python train.py --init_std_router=0.0255 --vocab_size=8670 --tie_word_embeddings=false --max_seq_len=2048 --train_tokens=588400000
Below are experts of layer 2 (counted from 0) of a mixture-of-experts language model. Rows are named router (the router's row for the expert) and show model dimensions 0-159. Each number is 50 + 10 x the weight over its row's rms, rounded and kept within 0 to 99.
Before each expert's rows: "gets" lists some tokens that make up at least twice as much of what it gets as of all text. This comes from a sample of Wikipedia text that the model never trained on. Tokens count by the router's weight.

# expert 44
gets: " |", "-", "|", ":", "==", ";"
router:59 38 53 63 40 53 59 41 58 39 56 67 32 44 34 42 49 51 32 49 73 60 42 51 48 63 50 54 48 53 59 37 63 58 49 49 63 44 41 62 52 64 56 45 33 51 45 52 55 44 48 61 39 67 62 49 55 42 70 47 40 53 54 34 65 44 39 48 39 61 70 45 41 43 44 46 45 53 42 55 54 39 41 67 53 64 67 42 62 55 51 49 39 52 58 69 49 45 66 24 46 43 53 55 41 53 37 32 56 45 53 53 51 41 52 60 53 60 50 57 47 55 64 63 41 50 55 48 39 57 35 44 35 68 45 69 55 48 51 66 57 79 59 39 69 50 34 45 52 55 45 40 60 62 49 49 46 43 61 54

# expert 6
gets: " (", " \"", "-", " ", "/", "("
router:56 54 52 54 55 61 51 42 44 41 31 50 39 49 54 42 44 45 47 58 57 37 52 63 23 52 56 39 42 45 41 45 79 54 39 27 67 62 59 70 44 49 64 57 29 44 53 53 40 55 32 51 41 36 39 42 50 29 68 49 42 49 76 23 42 49 53 44 56 44 51 44 41 72 56 34 52 54 30 53 56 44 46 58 62 74 42 34 56 40 65 49 53 42 55 50 50 47 53 41 54 41 29 51 60 55 51 40 43 45 41 44 54 52 40 38 49 43 35 61 49 59 61 63 48 61 48 50 49 53 41 48 49 60 44 58 54 58 51 37 53 48 57 58 59 40 34 56 55 64 50 53 49 48 54 49 60 35 48 47

# expert 9
gets: ".", "–", " (", "°", "-", "1"
router:62 50 48 49 49 40 49 57 44 28 47 55 55 48 59 18 50 48 36 43 51 46 59 55 53 48 64 36 36 36 45 46 54 42 37 41 71 46 62 53 41 50 59 49 44 37 45 49 36 40 52 58 52 40 81 53 47 39 71 48 37 57 45 26 64 42 54 58 49 50 48 53 43 69 61 40 46 53 33 58 62 37 40 54 56 65 43 45 44 54 79 48 51 44 37 41 50 19 59 62 59 48 39 68 59 52 46 50 47 51 49 38 48 38 67 40 58 48 31 56 58 54 56 51 48 65 53 46 50 52 35 49 48 44 49 47 57 67 45 43 57 56 48 46 48 37 54 53 56 57 24 55 46 43 48 44 47 52 47 47

# expert 39
gets: ",", "),", ";", ")", "\",", " –"
router:68 46 51 55 47 56 63 43 54 47 40 43 65 41 55 38 56 60 40 51 65 52 54 50 52 69 47 49 59 52 47 57 45 50 47 45 54 60 52 53 29 51 46 62 41 56 36 51 43 66 35 75 48 62 66 54 41 43 72 49 22 43 64 36 44 41 51 46 47 72 45 55 41 56 47 61 44 52 43 33 38 43 50 57 58 59 39 40 38 66 58 37 35 56 57 51 49 37 68 42 50 58 41 55 54 45 48 41 65 46 60 45 31 50 45 43 43 64 52 61 66 55 52 61 61 62 53 49 43 44 43 62 58 44 47 60 66 57 35 61 57 57 70 57 51 30 49 43 62 56 48 68 60 56 62 44 52 37 35 34

# expert 7
gets: " to", " of", " for", " with", "ing", " in"
router:47 54 65 59 55 40 65 36 56 35 56 46 53 42 46 51 81 59 50 60 55 57 30 57 40 39 56 48 48 65 36 65 50 54 43 41 62 62 68 69 30 57 56 40 34 56 56 51 55 46 34 59 35 72 63 43 37 55 54 50 46 51 52 45 49 42 57 46 50 41 51 48 39 67 50 19 67 56 47 53 60 39 47 54 58 56 39 58 61 45 42 66 58 52 29 48 47 41 70 43 42 39 37 64 50 63 51 44 55 58 51 59 50 48 55 56 57 53 50 62 43 45 55 54 58 51 67 45 59 49 48 45 51 72 49 59 52 52 37 61 51 51 56 45 54 42 36 46 64 57 27 58 52 47 59 34 53 44 32 49

# expert 47
gets: " |", " the", ";", ",", ":", "|"
router:71 32 47 59 57 54 48 40 43 46 32 46 47 45 52 45 49 43 25 46 64 56 57 38 39 70 34 42 66 59 54 42 56 56 57 33 59 44 64 55 55 61 52 51 37 51 49 49 25 54 36 59 36 53 46 49 66 39 45 38 54 56 54 36 52 52 41 29 39 64 48 51 42 45 34 57 52 38 43 48 57 28 43 54 44 48 48 43 52 48 67 58 52 66 50 65 50 39 64 28 46 45 48 56 45 57 58 43 70 38 56 66 36 40 64 71 41 61 36 64 60 45 52 63 41 47 50 58 39 54 49 49 48 49 44 71 63 42 52 57 37 51 61 50 40 47 56 42 52 58 54 61 68 47 59 46 38 46 51 47

# expert 2
gets: " C", " F", " T", " D", " H", " P"
router:71 47 63 70 44 40 47 46 44 60 47 59 56 43 47 50 41 60 48 36 57 44 48 39 53 56 53 60 45 43 41 65 59 60 53 52 58 52 59 57 54 41 56 48 46 47 49 60 29 70 46 59 31 40 44 44 53 52 61 50 42 53 56 29 72 41 63 26 33 41 49 54 33 60 49 51 51 59 41 65 47 28 43 63 52 52 42 44 52 34 50 43 54 46 51 52 42 49 45 46 54 55 41 59 37 51 39 47 52 51 43 53 34 60 60 52 55 34 47 56 43 51 75 57 56 89 66 47 56 57 41 62 61 53 55 43 58 51 45 61 50 55 55 56 62 43 53 68 61 48 42 60 62 48 77 63 40 59 42 48

# expert 3
gets: " and", " was", " is", ",", " a", " as"
router:60 51 43 49 46 70 54 47 46 36 54 58 45 57 62 47 64 50 52 53 56 51 29 39 52 59 60 46 42 39 53 34 58 80 34 40 53 38 50 55 55 64 60 57 57 50 43 60 48 54 39 55 52 54 50 39 34 39 66 38 58 59 49 57 55 56 64 46 47 38 49 51 44 52 55 27 51 53 44 44 70 49 49 57 53 43 63 38 42 55 72 50 48 56 44 61 42 46 59 39 54 40 42 60 53 59 51 38 73 44 49 57 31 50 60 69 48 46 50 69 53 44 62 60 41 50 45 57 46 55 45 65 38 60 55 53 39 50 42 68 31 52 60 47 50 37 46 39 57 69 36 64 58 44 62 28 33 50 25 43

# expert 21
gets: " the", " a", " The", "'s", "-", " his"
router:64 49 49 42 59 43 45 36 40 43 52 47 43 66 66 39 49 54 54 54 65 39 41 45 55 58 42 38 60 35 59 44 45 61 68 41 39 37 60 59 62 64 61 43 37 48 33 58 36 39 43 65 41 34 72 40 59 35 58 55 44 55 57 55 71 53 51 44 49 40 56 70 44 50 44 51 40 59 57 38 58 44 34 61 54 49 53 42 67 51 76 63 59 43 42 65 60 53 60 53 40 35 46 60 54 65 41 38 71 65 66 49 44 30 48 55 48 45 49 51 33 58 57 50 56 53 63 49 50 60 42 57 38 67 46 53 71 53 47 64 43 50 64 43 55 41 48 50 52 51 60 62 60 51 60 46 40 46 51 35

# expert 45
gets: ")", "\n", "==", " he", " =", " it"
router:64 41 54 58 46 43 58 54 51 46 56 63 49 55 52 51 59 61 39 52 52 60 63 39 51 52 41 49 64 36 41 53 71 52 36 54 69 58 48 61 36 57 48 35 50 50 62 58 48 55 31 58 40 55 39 23 44 49 61 34 58 43 57 51 44 60 64 42 47 46 52 56 52 57 36 29 58 44 27 60 43 49 36 59 40 58 35 46 56 39 49 66 51 54 43 60 66 40 63 46 50 39 37 67 38 52 60 32 51 61 56 44 39 51 72 53 45 46 51 54 65 58 41 49 48 51 45 66 59 51 62 73 58 58 54 67 61 53 51 47 42 54 52 49 52 34 51 45 66 62 39 60 47 70 66 44 45 51 27 53

# expert 33
gets: " the", " The", "The", " out", " con", " inter"
router:76 54 45 41 63 34 57 55 42 48 49 61 60 51 59 41 52 40 49 59 53 70 44 55 51 40 43 33 49 53 49 61 53 51 62 35 45 42 69 58 47 58 62 38 46 42 35 58 46 51 43 60 51 60 67 45 80 39 39 52 54 54 72 41 62 43 60 43 36 42 54 67 44 49 49 51 55 45 39 57 52 49 38 40 51 49 39 40 80 59 63 55 51 58 44 53 56 40 33 29 55 40 55 55 59 46 43 38 58 53 58 49 57 50 62 54 47 36 36 55 57 46 50 57 44 55 47 56 61 46 56 46 53 63 49 58 60 56 43 41 39 64 60 38 43 38 50 64 65 43 57 78 50 37 66 52 29 37 46 53

# expert 12
gets: " ", " 0", " 1", " 2", " 3", ")"
router:50 37 46 67 57 54 51 42 36 40 43 52 34 51 36 46 45 52 32 52 63 57 50 41 47 55 50 50 43 34 49 51 59 47 62 39 56 49 44 53 31 57 48 46 25 44 27 52 56 39 47 50 38 43 50 54 41 41 53 63 48 52 52 35 46 30 49 47 27 21 52 53 41 48 47 21 51 40 45 66 39 43 40 47 63 45 41 44 37 53 58 47 62 67 41 53 38 40 56 42 61 60 48 58 64 48 56 47 54 62 53 58 53 13 40 50 29 55 42 59 31 42 49 61 48 77 58 46 43 49 29 48 51 58 56 65 51 55 51 57 56 62 55 49 55 49 50 50 60 58 49 52 54 41 51 54 53 45 39 54

# expert 20
gets: "\n", "–", "==", "===", " pre", " •"
router:67 50 41 57 60 67 57 22 41 43 40 53 63 52 60 45 49 48 43 57 56 60 54 37 51 48 62 51 51 64 55 41 51 43 35 33 53 37 64 51 43 50 53 33 49 49 61 60 46 63 44 56 42 63 55 42 57 40 32 45 58 60 56 51 58 50 55 39 54 29 68 62 35 48 47 49 48 60 36 78 60 44 49 46 61 43 47 45 54 55 57 58 54 57 36 52 56 40 39 51 43 63 42 55 46 32 31 44 52 51 56 57 49 36 45 56 18 35 51 54 44 33 50 64 56 70 56 68 38 68 43 46 50 48 47 60 44 67 51 53 33 58 49 51 60 40 45 54 43 50 25 52 50 54 61 48 40 43 41 46

# expert 17
gets: " M", " B", " S", " C", " K", " P"
router:52 35 63 64 59 53 43 41 44 62 46 52 59 43 54 43 49 61 47 48 60 35 57 50 50 51 61 49 57 37 41 54 56 53 53 37 44 53 56 62 69 46 48 41 50 56 60 62 32 72 46 40 34 33 40 42 49 35 62 53 49 60 45 31 66 44 54 35 27 36 56 61 27 63 43 39 44 60 27 78 52 32 44 62 44 51 39 45 50 30 52 61 44 60 55 52 45 52 53 40 55 51 38 51 45 51 39 53 61 50 50 56 42 52 58 52 57 47 49 53 40 45 66 57 46 77 64 47 50 61 40 55 53 61 48 53 49 54 57 71 44 50 44 49 64 41 39 43 62 68 38 52 54 54 67 65 51 53 35 39

# expert 25
gets: " 1", " 3", " 2", " 4", " 0", " 6"
router:61 39 47 50 47 35 48 50 31 24 47 49 44 68 41 27 50 51 41 42 59 43 58 49 64 56 57 33 40 48 55 50 56 49 48 44 55 55 57 54 50 65 44 51 39 47 41 55 43 40 46 67 44 43 73 52 51 34 65 42 40 48 46 39 66 29 64 47 43 33 45 53 37 48 53 29 41 52 41 65 45 39 39 57 48 56 49 52 47 51 75 56 39 37 55 42 54 39 42 55 49 43 50 69 47 56 44 47 58 40 41 48 52 33 70 46 45 56 51 61 28 50 47 64 60 60 62 56 45 64 46 57 51 43 50 54 66 79 62 50 56 45 68 50 58 49 51 47 52 61 34 52 53 38 51 47 43 35 37 64

# expert 11
gets: "|", " the", " in", " New", " The", " St"
router:57 46 32 53 43 54 51 32 53 51 54 37 42 42 47 43 50 40 50 62 55 53 33 36 50 37 50 61 39 49 45 56 56 46 56 27 49 60 62 57 55 60 37 47 51 61 48 71 47 40 42 61 47 59 61 43 51 45 64 57 42 59 48 36 50 51 49 35 36 46 51 60 30 42 30 66 54 45 43 38 50 40 31 57 45 43 60 49 46 60 63 68 34 57 53 53 39 42 54 54 54 59 37 62 38 64 30 27 71 58 48 36 40 42 62 55 55 46 54 53 51 47 57 58 51 65 64 60 36 48 47 55 53 58 53 46 59 61 47 51 54 39 57 54 48 39 45 63 55 36 68 51 61 66 68 41 31 34 54 28

# expert 36
gets: "\n", "C", "S", "s", " ==", "E"
router:53 29 50 49 49 56 48 35 28 44 32 62 60 50 59 49 42 47 37 72 62 33 67 54 28 34 55 49 39 50 50 55 45 54 63 18 48 77 45 70 56 57 47 50 46 51 50 58 40 62 54 50 48 60 47 50 46 44 55 51 44 49 48 51 56 48 60 54 31 35 53 48 35 53 52 65 48 68 36 56 40 52 53 57 45 66 42 49 60 52 64 42 53 58 34 57 51 51 59 43 54 45 52 62 40 56 59 51 51 47 57 41 45 50 59 47 46 48 41 70 39 26 48 53 47 68 63 53 50 56 44 44 35 60 56 54 35 55 58 73 68 55 57 55 59 33 57 66 58 52 41 68 50 48 51 62 50 43 54 48

# expert 41
gets: " |", ":", ";", "|", ")", " –"
router:48 63 51 58 50 56 60 29 48 51 26 52 38 46 39 48 65 62 27 63 53 40 51 56 51 61 58 44 57 58 50 50 49 46 49 32 65 50 48 55 43 68 43 39 36 50 65 49 49 58 45 65 38 50 64 60 63 57 43 45 62 43 48 25 53 48 54 42 35 64 46 58 34 56 43 53 44 43 37 40 46 38 41 54 50 65 53 51 31 49 69 45 56 51 42 44 62 48 74 27 45 71 46 64 45 57 63 51 69 51 41 40 44 46 55 70 41 55 43 61 57 60 77 43 46 56 50 53 47 58 39 57 38 57 47 55 67 59 54 46 47 68 59 47 46 40 61 50 51 61 45 51 56 63 51 53 49 43 38 46

# expert 16
gets: " ", " B", " b", "%", " by", " United"
router:45 45 41 59 50 39 52 53 36 43 50 52 47 51 36 51 56 44 39 51 54 58 43 50 53 48 56 49 35 32 47 44 57 49 45 57 65 43 45 53 37 76 60 40 38 49 61 45 27 59 38 42 35 41 53 29 44 37 64 48 61 32 57 44 54 45 43 53 42 34 62 56 40 73 47 34 47 56 37 65 52 46 41 57 51 51 47 66 56 54 48 62 48 67 54 54 51 53 43 59 47 59 50 44 55 43 55 39 51 69 47 35 45 54 40 46 57 49 43 62 44 49 61 70 50 80 42 55 45 46 57 64 45 57 59 67 52 37 50 51 41 41 47 43 60 31 46 58 79 45 36 42 71 51 69 38 54 42 47 40

# expert 15
gets: " of", " in", " to", " and", " on", " for"
router:58 46 55 53 45 54 50 37 51 37 58 48 51 40 42 55 70 38 50 55 52 52 38 53 48 49 57 54 39 60 45 59 48 53 45 38 47 56 75 71 26 66 53 49 43 65 45 64 53 51 49 70 48 82 68 48 40 40 60 47 57 47 53 35 52 49 52 47 36 55 47 57 37 69 45 32 60 50 46 51 69 38 45 55 62 52 59 55 58 55 44 66 46 46 25 43 53 40 47 52 43 43 38 59 52 65 55 49 63 58 46 54 54 57 48 56 66 54 42 48 48 36 53 63 48 49 76 43 37 44 47 51 52 78 49 59 54 44 30 63 48 51 53 41 56 36 36 46 56 52 43 48 58 45 52 31 59 47 30 47

# expert 18
gets: " |", "|", ":", ";", " on", "N"
router:56 66 56 58 46 55 71 39 36 34 40 49 45 46 43 53 61 50 27 69 63 50 47 48 48 39 64 43 51 49 48 60 48 47 50 28 52 47 50 56 32 61 46 53 44 40 68 35 37 61 41 66 42 50 55 43 57 37 35 37 63 55 49 40 43 51 48 31 30 43 53 64 36 51 45 47 45 46 33 52 40 40 46 49 52 51 67 49 42 53 66 53 36 62 50 35 52 46 61 52 58 68 57 48 43 65 47 59 54 62 52 52 49 58 73 52 28 56 45 46 48 37 64 61 37 70 61 60 51 57 64 42 42 64 49 46 70 71 54 50 49 66 46 44 52 57 51 36 48 45 53 54 60 41 57 42 61 47 57 36

# expert 35
gets: " of", " to", " and", " in", " was", " for"
router:49 53 49 53 47 46 52 46 44 29 59 55 56 44 47 41 74 55 55 51 56 48 26 55 48 55 52 51 44 62 34 58 44 54 43 47 55 49 73 63 36 71 52 47 46 57 41 61 52 56 42 68 37 72 62 52 36 34 60 57 60 49 53 42 53 52 51 60 39 46 51 51 39 69 61 22 69 53 48 50 66 41 44 54 55 46 49 54 55 58 55 65 56 55 34 53 51 50 63 45 49 42 48 60 44 62 59 42 59 52 46 53 48 52 53 71 59 46 48 51 41 30 54 59 39 46 68 46 52 59 43 37 42 70 45 69 39 54 33 77 42 55 46 44 57 32 40 42 56 53 35 49 51 46 55 33 48 47 30 45

# expert 4
gets: " |", ":", ";", "==", "-", "|"
router:47 57 56 53 52 50 62 42 55 52 41 63 46 45 45 51 56 56 25 55 64 52 38 62 46 63 54 34 55 60 37 29 55 53 63 44 76 42 41 57 56 61 54 38 43 43 54 42 67 49 46 63 41 47 65 56 68 53 58 53 63 47 65 30 63 50 51 32 44 61 40 46 33 44 39 40 58 53 33 43 51 37 46 71 41 53 57 54 38 45 57 48 48 51 46 61 61 49 74 28 38 47 47 53 32 67 57 49 51 47 47 62 49 47 46 65 62 51 49 68 40 60 51 46 46 59 58 56 40 49 32 43 46 65 54 61 49 52 38 52 49 76 57 35 55 36 51 55 65 61 38 55 63 53 46 51 59 45 39 47

# expert 30
gets: ".", "–", "-", " was", " (", "°"
router:67 54 41 47 53 45 56 62 43 33 45 55 50 46 55 28 45 42 48 54 60 41 48 45 49 55 42 47 52 26 42 40 59 67 42 45 72 49 65 67 48 47 52 61 63 35 57 40 29 49 57 55 39 44 59 56 39 47 63 44 51 67 50 37 61 50 62 55 46 48 52 53 37 74 63 44 40 51 34 51 74 32 50 63 39 69 59 44 55 54 58 49 53 51 45 51 35 47 60 39 67 63 28 58 57 61 41 44 48 46 63 48 51 49 52 35 53 45 40 50 51 43 43 49 49 77 47 52 53 57 31 42 40 43 58 45 45 74 46 56 41 63 53 42 45 44 47 51 53 60 36 58 44 35 55 61 32 45 49 48

# expert 10
gets: " a", " the", " of", " and", " is", " with"
router:63 44 55 40 50 55 50 47 47 29 50 41 65 43 47 26 67 49 52 47 44 51 51 51 53 46 51 44 40 50 35 41 35 62 48 36 47 35 66 62 29 77 67 43 51 51 33 42 46 52 43 54 45 62 60 48 57 31 49 55 55 51 64 48 56 54 60 44 39 16 60 49 38 53 30 45 54 52 47 57 47 47 47 45 47 47 51 46 54 67 58 56 37 34 41 54 44 44 68 46 58 46 44 52 50 67 54 49 64 56 63 49 41 52 48 47 39 51 44 49 37 40 52 75 50 60 61 50 31 49 40 47 39 51 51 49 60 59 24 38 46 50 58 43 59 43 38 44 59 61 43 64 42 47 72 37 40 52 39 40

# expert 32
gets: ".", ",", ").", "\".", " and", ".\""
router:66 19 35 51 50 59 60 46 37 25 41 52 46 55 60 35 50 51 37 37 50 52 30 45 37 37 31 58 45 44 39 36 57 75 62 50 58 52 54 55 37 45 59 49 38 45 63 39 33 61 60 62 51 40 50 41 31 29 68 56 56 51 45 43 53 38 51 54 45 57 52 39 50 62 56 66 43 46 44 41 49 40 52 57 58 56 37 35 52 58 61 37 54 55 48 49 55 44 50 38 50 52 45 42 50 49 57 36 54 68 58 46 50 44 47 57 33 45 24 56 51 51 64 64 55 58 49 58 74 55 37 68 37 48 62 61 51 53 46 44 50 47 52 40 49 39 39 61 52 49 53 50 50 63 53 37 37 42 62 56

# expert 8
gets: "\n", " R", " M", " P", " L", " D"
router:56 43 56 60 51 39 52 48 39 49 46 64 63 48 73 49 43 51 44 49 62 36 56 34 52 48 73 43 46 46 37 68 71 58 47 49 57 49 65 54 67 55 55 52 46 57 63 54 25 52 36 60 37 38 58 48 52 40 57 51 64 57 61 53 61 44 72 40 37 37 66 51 40 53 49 44 57 57 47 69 44 33 52 64 54 70 33 50 35 44 69 47 52 59 55 45 55 46 45 53 49 51 66 55 29 44 34 49 66 49 63 54 35 49 59 48 50 41 39 51 40 42 58 55 64 72 54 63 47 48 50 58 58 67 64 56 62 56 51 60 44 52 62 48 52 49 39 55 51 49 30 59 60 37 61 59 55 42 55 49

# expert 31
gets: "\n", " (", ".", " \"", "–", " U"
router:62 42 50 63 60 48 67 34 35 41 40 52 67 55 59 35 47 39 44 60 46 44 66 35 45 34 58 31 45 46 35 45 66 54 35 26 70 56 60 63 42 50 48 42 44 50 58 62 45 52 43 42 40 56 61 59 43 45 65 60 48 57 50 41 56 37 55 46 61 41 59 50 45 59 64 39 62 61 35 59 63 41 57 60 49 50 37 45 45 35 57 52 62 56 38 42 59 39 51 52 45 50 46 59 50 47 29 33 41 44 44 49 56 44 48 38 46 36 32 66 47 45 59 52 52 52 57 65 43 53 41 55 47 58 53 62 46 66 65 56 61 36 64 58 52 37 59 66 50 61 23 46 48 53 58 54 45 32 45 57

# expert 23
gets: "-", " \"", "–", " (", " as", "/"
router:70 61 53 67 45 58 64 44 38 43 33 61 34 50 43 46 47 44 57 69 64 45 50 53 51 50 49 39 35 41 46 52 47 41 37 34 71 54 55 55 48 57 62 46 34 53 66 66 39 47 38 47 32 62 45 34 53 33 68 48 33 48 65 40 63 48 61 47 60 51 59 58 42 63 67 30 41 46 40 37 58 46 51 58 56 73 59 46 70 67 54 58 39 45 51 54 50 43 58 31 56 45 35 51 63 55 37 37 55 57 46 62 57 50 41 51 50 56 45 55 42 48 52 43 38 56 47 48 57 58 39 39 41 43 43 54 47 65 33 49 52 59 47 41 63 34 37 51 60 52 46 69 55 48 46 56 31 43 40 55

# expert 40
gets: " the", " in", " a", " of", ",", " The"
router:63 51 39 42 54 51 45 30 55 48 36 42 44 51 61 39 64 59 48 63 63 59 58 47 45 58 52 43 62 60 51 58 48 56 51 44 45 42 75 51 42 65 46 46 54 51 41 74 43 55 58 74 46 44 57 57 64 53 49 41 44 55 47 47 67 39 41 36 34 43 52 70 42 55 43 52 59 48 42 45 59 57 23 61 41 68 59 42 64 51 59 64 47 53 41 57 45 40 35 42 33 51 52 63 46 65 42 28 66 54 70 41 34 55 50 56 59 46 43 45 52 52 62 48 53 43 58 56 39 52 41 59 46 66 43 56 77 47 39 55 41 57 61 52 41 34 59 57 45 62 55 55 60 51 70 38 44 47 40 45

# expert 24
gets: "\n", "it", "ent", "ing", "o", "end"
router:56 38 30 55 38 62 69 46 47 55 47 65 66 37 34 36 53 43 45 61 52 36 49 59 60 41 61 36 42 58 59 50 66 59 53 48 52 40 68 67 44 46 51 30 50 43 52 39 59 70 44 54 57 43 65 35 58 36 51 41 50 54 50 42 50 47 51 39 61 23 61 59 39 45 40 45 54 51 42 69 54 58 48 40 63 46 52 50 47 48 57 59 54 50 40 52 47 36 52 46 38 60 37 56 49 37 46 48 46 47 64 48 54 39 54 60 41 23 38 51 44 42 52 49 56 57 56 51 54 43 50 50 44 38 33 55 46 72 34 36 46 60 57 54 63 44 41 73 66 34 29 58 62 62 67 45 51 39 51 49